python train.py --n_layer=8 --d_shared_expert=64 --moe_layers=[1, 2, 3, 4, 5, 6, 7] --normalize_top_k=false --balance_loss=0.00648 --balance_bias=false --beta2=0.98 --seq_len=512
Below are experts of layer 3 (counted from 0) of a mixture-of-experts language model. Rows are named router (the router's row for the expert), gate (a neuron's input weights, with its number), up (a neuron's input weights, with its number) and show model dimensions 0-191. Each number is 500 + 40 x the weight over its row's rms, rounded and kept within 0 to 999. Numbers have three digits each.
Before each expert's rows: "mostly gets" lists some tokens that are sent to it at least half of the time; "gets" lists some tokens that make up at least twice as much of what it gets as of all text. This comes from a sample of Wikipedia text that the model never trained on. Tokens count by the router's weight.

# expert 83
mostly gets: " Kl", " Tal", " Fu", " Lu", " milit", " Kom"
gets: " |", " Lu", ",", "s", " Fu", " mo"
router:460428478544445447465592452535597526412500557471537559512524449515481473560541526516452453538455548442504529557546509470492444506541541442431464544471519558447543457502482515486573476525485551535480527478495515474459567456476458460528477460500495546452451442431459568472471494536552572496451505533522525539491521533514489455568464439545555492529548462535521467455535478481458428499476465558479551511487546542472463431571488485484533487520465507439527452524511492517492530565496556511527479430541556494430570486576534447522500520543439528516475530513496502503520508553485490506
gate0:495448451522433479505542495538536510472535562518450535510485464496524563573549484495482437514514515454532512589528507434465435461468524406437509507552508546469518477467453522498529468539480491458494519497561510462500577473483491497512516517558435541413493479467522506495445514473505604528495508577520546546504555493486479508531454496535584468497534498525486439463503450559468386526451501507482479508502504540505478405547483485525455467485508503478547497551510489508559559528531552500492414491496602497438570518606514441525478501509461598464507511509477506452558487522467521438
up0:426481501544510486530549488519526552447528494545466491446371443401553471529461516529494683534505456556493491550508473503544477487540525472512501541533513524509503462464539506522446540530498508482526493541502461465557506584479524532449546579601483471505470511561480467532486457458514487525541521494542544481519487481499470409479502537512491499488473517504539462466517513519478501576501537497494581489488519546449454515507600391524472483544442475478532443499460492540500504504561502478497492533521522551515499534491589466579473500509562497545454539498531551510495481520488479429

# expert 102
mostly gets: "ensis", " plants", " tree", " sens", " plant", " cells"
gets: "s", "a", "e", "i", "us", "es"
router:512480446500480459469624432531547587412545525465543560534495421483496540509540500449494512524481545464476566531511496486495479469494539474461481557482523542450540444434504511503558529562519507489526488443486469477451576448507448514501491482475511501404490513459456528443511494510589536525464496521559493511506510514528521475505506492553570487512612484552464438501454531496491444514455468513507478533498557576523478411505449489502496451467532481465479428498530552559493546518469488536565516407530532453436533495519517423540531507522500584539490491559524493509539491553414508508
gate0:480516467458446489392519490457525533448515493504547446505447464472472506513484413466494566434555553492493485488444547584531501517483490491509451577465553542427542504431580520492556509501524489489498599560550508532476581472493593473534500510550488504501482518485550482575465452464532474461494517474503489461484498471536514487447483555578549502471586434485467527497408564491560514535440453540472437512522529529482486470562499483507556472506516442501477479547485478521544504526535552459539533459483521485494493564494539449558557454485536537502483476498519537496539554452386501504
up0:464487480448448441446528509574465503481505483506523476521491561498561447564492514506449542503536488524467581471457461571489528464516535543486529529533501545494380583535443534465497513483561517504539434553555431522566471549526444503519512512511535448559485506497521529593461483448530522494583491515568517488477525504564542536565470503508484464476493541446491478492491433480568461511550548537507521532542458481517561504454522521514496467551409572476450498496459526529509505487490526458530576428544531482446505504389460500468417514475490477445552534462521499548572480457482498497

# expert 99
mostly gets: " cy", " assistant", " spirit", " key", " CC", " *"
gets: "-", "|", " |", " -", " include", " inter"
router:462493467495469471533570468506558540367479536451545549484521475501504492500497460496485444549512522416529509565569497489501436499506530445468472512462557542443500435529482530492540459536516581504469461494558516521456575443429457483562476483485519558474513436420447568497506548505514554488479491518530502583491486502483517475560455475537596483512541472521454479490558516500502470459490511524458539476504535538540444397588503481473494507542518485450514499546539513477528555499500534537491481400566608499465543494569493478471511527509450554496472558513516448512573505500459497484
gate0:471468524530461500524508507502497487455447563554454495531453456438482475511507478432468489489482591523515520599546541514429513527504465509484546512519531557540541492496492453494573466505548563462504502567566553526515531445531568431579475489514494548545458420483494566521461448525438548484543496539447513526540456480476478545474426505538463476563517473526490492477549527483470447469443481560478469443518476523485529486447525505460503459424450473427543511628497532477491544578521535456446492523469477463488496477560548466554584483489552545486496549470505459573508521479491436495
up0:477435500606513505492496494503575505466466547521463514520469478500465509367516507496517527473472570506559479526548492496423526521534491494454504482482492523522498473509465443540563473483494513535475545473526541521528380469522554454512507484497484534499475479485479539532468416488364539507545486483446488381528459462494491557518456481506502477546523486524507436481519485504515472489439479518490497477475485487369492481423523451519503494528480509444483518582536501512488483545500477516473448506430491483462509483571569518444591512415540537585514533516539459574481544488490438502

# expert 163
mostly gets: "″", " lb", " cm", " million", " km", " ft"
gets: " |", "%", ")", "°", "000", "″"
router:472467500504473493544543440479552543402527578447582511560503429556542517478561485502475456541486522444472523592563442500450438486534514452460466506464529500445531461486553533426507481514503531541533535458492475452527556502499530465534473506460462573441507421436462519517481439540498559497518530531532497514486497566514526450568505488535562459525532485548519479483529486516469475504467430527472529472560474485533474453545511526472480467497492509510473448509468503532438549598473564564535495492537530483461610467567554511516504500543472552566491454532484548545512511588450468533
gate0:431506509477456421512538560497506485446534527414567504511504497530516568501468466455488536506489538489549510516596458497485485604501472525497520525573496462480568455468513443485496435529457548508457507483526513479482520396538511422509523486472461550481578438408486573506532450517526506528508467546528512493547478483444522524495568437551570516558561503509516494532513509463428510522565480546495558522522513420603448524549557473411536522483543460482476514539455508510492490537493494592528473481463502540499475486517503482502545491560498468546473488443458563496526495421453502529
up0:452486512508480528503489391493481522510433456449526513573514476506526589458526527512463502467459479474528530511533462530479527568474455530498509468543466456518513512488533449470498559512424493464521523525517563525446531472523514511553467498504533489493528456419562593492483518527547552508483519566521478480460501510481544528472467518507526520535591429521502409521593516508467500543583457494506519469458417540537459515469574572466485512447496424509465441538489536467520468443490432534530579466529495475429490538565518551520466488580567554504494532420439548476465534493493488568

# expert 129
mostly gets: " Genus", "idae", " genus", " protein", "family", "ensis"
gets: ".", "a", "us", "}", "ia", ":"
router:522482507503450447501600466514531570362524516487530533577548481468517525515528564488504487521417533465452528566540457492472475437469572493443485470530515586476457526448512500442513506502526493496523463475486467460434524452494483482479461476492476504407494482447473566473515522515562557558435476485525480521498535544453559491522478426507548473511573469545539487460506503504450450485526517540533531511464511561519424410542499502455538474500512546477516466498528476509486513518504505544536481401565582534415560533584531496537465504541476547521534560559510518469528530505466528496
gate0:515438394548556594506552443517549445498454485528517584520565536528500557510550523550513499492476549461515556536571503567491427450490564474514454492578509591516522501520538473450458482457471511471473506473538506487533525462449532480487516499487520576510498574491475554516513508464503508494456443485492528460414478530530520451476463516557513564523512562582514488510527481532457430449485557493481487548515588518478466462525579533440473525539500532505547469479495492508539592538581518460566509468475539465547509502518510466488521527458488585501467465487446441491543502504420519466
up0:495533562492485438542474552488454501467586513441453468470426482527513400490502486485481437545520482512517453478507510400491548578562446485481517521473494394485459499481486467536527529535526499558526489537419489535471482539514472474532498542466483483458498393494524523490431468571473502521553537533507528512565531518483483546564535481456532443509494465428463471544495458464571530559513469499515484496527463494526558545450418454530509471447483488485525518550524522523492468464420479512440500504560441549456506455481480460507512448513486415537509498560539578552440512479582449549

# expert 15
mostly gets: "′", " −", " 13th", " Regiment", " lb", " Roc"
gets: ".", ":", ")", "00", "′", "19"
router:492483503492419514504581449512533555417539504480538542533505422530570463522571448490485440554418552431435515575520501470439462461564474405442448544461502543465491467501532531529506467548527491520538519498482516422511582460466516460505451532506445523490451490458477513463527479524499603467519542527503475562496497546512541458511465438540518521507515470556487487508478508502456417496490445475474533532550513529530475478532477499504497435511530554489477418561484516515487543613461528512514455421568491504430564476531562476468478485456452498515436507555481509516514481533476495523
gate1:496466516484513500475603519461556538464468503460518513562483449545430521540517535536537518483456509498567496521512441495526489424519500462500484511547572455519527467455546483483502521516432499480452534514450525539496498543548488464518491430536424518498498485466503488484470497593612539531449484506496429481520468470526438439525492460551549444429476454514424467512587582520497505495446417475541487447445525504512528502656466491424513440467473516554537515443527561500486540549483480509505488466486485498504485483486488430477497583484500499521515467476473442511527525587470518563
up1:493450564517534549474523562501520547447491484557472509543512479569457596471494535468522498535515457502557494488479422486495418435537490473528555432498523433505482509481500528583500462544467559508515569531453470533510489494548514493472500412502506494522554490515506505470502475507489531549438433515486485505500465481542422507502463511501456542524480439491416438475558543550436456487487454449510529513480521483526543523587532537498467480398555491510508459510433601574492533543491478520537513466501511544539496491494486418503499553429488499542519493521547451494525602627504541509

# expert 204
mostly gets: ",", " ,", "—"
gets: ",", ";", " –", "—", " -", " ,"
router:472433425546442496455604471531513517414532579444549545504526461572548507563466499460421434570454549395473547515551556479497470470504504445450439544513522564457556455498466518486503495520522480496482465473525469493443568446468459450567506441555507512488494506448483483476451494537557522503458500493554552547509537528461467488568445475531555434511516501523487465487515508558512427484496445503511491472507511541501483440504476456482519507466492531473539452504540550521518531569478578494547498455524587483423550483537529458505512521496461502480431516548483467485552471561484483464
gate0:527487454506473472484500505509447577460568482478509516447517444495466495483497471538557514542544455578498507537557507529512490490512498536485481574470529519550468547466553524543568479512489464490461472478357522518451470509479518486512494487473637531449516550527515541392489504520551513497460523475502455501520529540552476489490529506581467528531506506508499539535512553526439461452479547563479448489472565513517470505553542494487516473512663470571513475507491563560514532492517426491556443445503549472485485544526484444446546500495447463447534455517514508569416501530494530485
up0:476497514507521533543513522515543473506596470528561481469502455536519534463488489472497444495536575516456531507491418470512538518478433520505445443518447506504491427450417513479429451518502483489465548531473472452511544517588519545520490536472569435550538508494510544500475549587483499567496468537511458508515437538495519465565543522466546490483473484517534525448440510501487542522469514462584528530493445471548487472509507545486508553488533487535481367491452452465483421468436523477467474495505451456553481491616513514573531450509565496475562569539503497462539559507525449588

# expert 222
mostly gets: "pha", " repe", "oba", "udo", "oma", "ο"
gets: "|", "ta", "ho", "la", "ca", "ti"
router:477442439492494495485663453552551557415505534520537489542518385471485536493545564481470474539513522507524513594477495490480454465515501477422475526476502571503523505520500535443542469527529498484535476441467521457464564481523452476496475487463490504408486472491479514450511511513566532515488484520535491517484567565484510473560448441496557473515534397525482501464519512493471450480438472534504556511487483526515519431572499466461486436487528491530532422448551553557501526517467458463520504417575554493416563519559490435545484494498468550506485449524522472485528512462478491524
gate0:426392480519513527516554512458537524496518480492500482478469464499560467482521504507398495496460507444476507453501465497490508396509432473486521505494502515482491479569507537531512479546464554505475474462527526562502490544506487434451430495483494536533539461482491504556539503586579557566495506466542484499539507553514581460524461522482536511480487559464497495456506449534559460510635528517453534530492430505466430486486526521485323519557511525496463435528517564554499520477502504497480505510534426527499519497397486476511505571492503469528505434525539504481507433477510464555
up0:454489493535508495557581557506478453508535507451535488517464521461520464478512471507433477480442539526608485520404502556496506390479409506505496471399489494475467506490543485554597466499537557413474469506513496602454457484539520496469467424484525548450499443466445531515512530577572487534527434483541549487548442536530580486457470458497477514506512551467516539454554442536502480555531510472433576498503504467493426518481530508481491496466462529518466431529554567484529478519542527485490466483480433506446536537526481503483503551461519498554502461532512564506518444516488474529

# expert 64
mostly gets: "000", " million", "500", " 500", "100", "200"
gets: "0", "5", "000", "1", "2", "7"
router:491450475464492508528611460483563561357495541502578553554529424543483528524555533500490444524497538455487498541555508517473411464527476440438456513473502531505524430552498490519504473517463496494532565452492464469520584459484491470527476434481513570479522457460499529481505455491497573527457505553543477489515535502504493472556510502533569481492565433553493492493512447567453445517489458498460530483497509489561512461585494483442504468508502522416509426529454477526455541572500521537533530477519519507472556508551516504497443497502402559515466451511448534528529455551433483539
gate0:494409525479434487515613439461514514435436481527523492484507488503497545534523568457477508503461474548501479520538514552556476489527490488458512491495572573514471450546462474530498504487457469490508548515425531468528548489549550458533408498501524533539501449503529472473533453424438522509468559506520460517512536447511517563507515487474534565478527470542553518498416412532467478542483485510491482418505505501482481463491543545483483512573444517404469451495423552486490509544471508548508506474491480406445511524538518467518507441553469572501491454490366560509543443535472439531
up0:483525518550532488521494461488504483519458516545471491510546556471518456577499496506488482482521449524439502517518468516496582429463521519495628488522484497498495560462493559515542491415516530496500513524487498533487484456581494505509494412502522444570524541484496461434424587509494487553515431408405511503534493505458506453511423556514524493537479495428473453479541560509493538498454494528505473509431531503451555471465448522507555496472455456499514605478512450518496526480556515448472524418492463502511522456515500466636550489519554435423491485529527418496474494513544500444

# expert 26
mostly gets: " rec", " Rec", " imp", " en", " Fur", " lit"
gets: " a", "-", "|", " p", " rec", "C"
router:464427481517448444455588453528590515414487552479542559518522451514466484551544522523442444523464551438492530557541531482487439514538539444429456542489525550455532464497483527493577457529511542535483506491484525490464569450458460466527499468489499546440436445426445574481464479521549571485447498519525535543488528531511496467569467430537552473530556456536515457464537486461462426498460472558478550529500552541506471435580477483480534484522472521447499456523534492518482531565498550509528477432548553511433566463567529452521500524519445540513478513526509529498513521550484477496
gate8:469494530539508437423579476520537529411474533459546516546495436500499535547567476475442509490463540458477496684530452470463475460477509457467519610513465539497479469509531550493536486508499505488434499464528506478505546426454463469510503463491531505478494456452466544479478508535541573549454497510545514503539481447511465483517449433512531497562558471493519487496493505517491443511465488506496530486538488530496444390515473492519486407516478473433512458491582504535519577500490614516462441436535538499489576518536492496496490440552457510530486507492467511559526495570490526522
up8:495518515575520429507505457544575475524495485488484528479466515499470551465485501557493515447540508532506521388514512460546436533492552517485473522525441464466549503442507497458508477532468537530599530447474516523465512461501470539484528497546486482537469490464533544514500545469494508577528508502488452532523545497524474442510527526498486521492489609487514548474479360472519521550500504531458491497570639548524540500401564463459560494532425394475542479579468506478515472470467470500511512504500480510488469416502507525516573460486540467507596521418471503527488492534517434486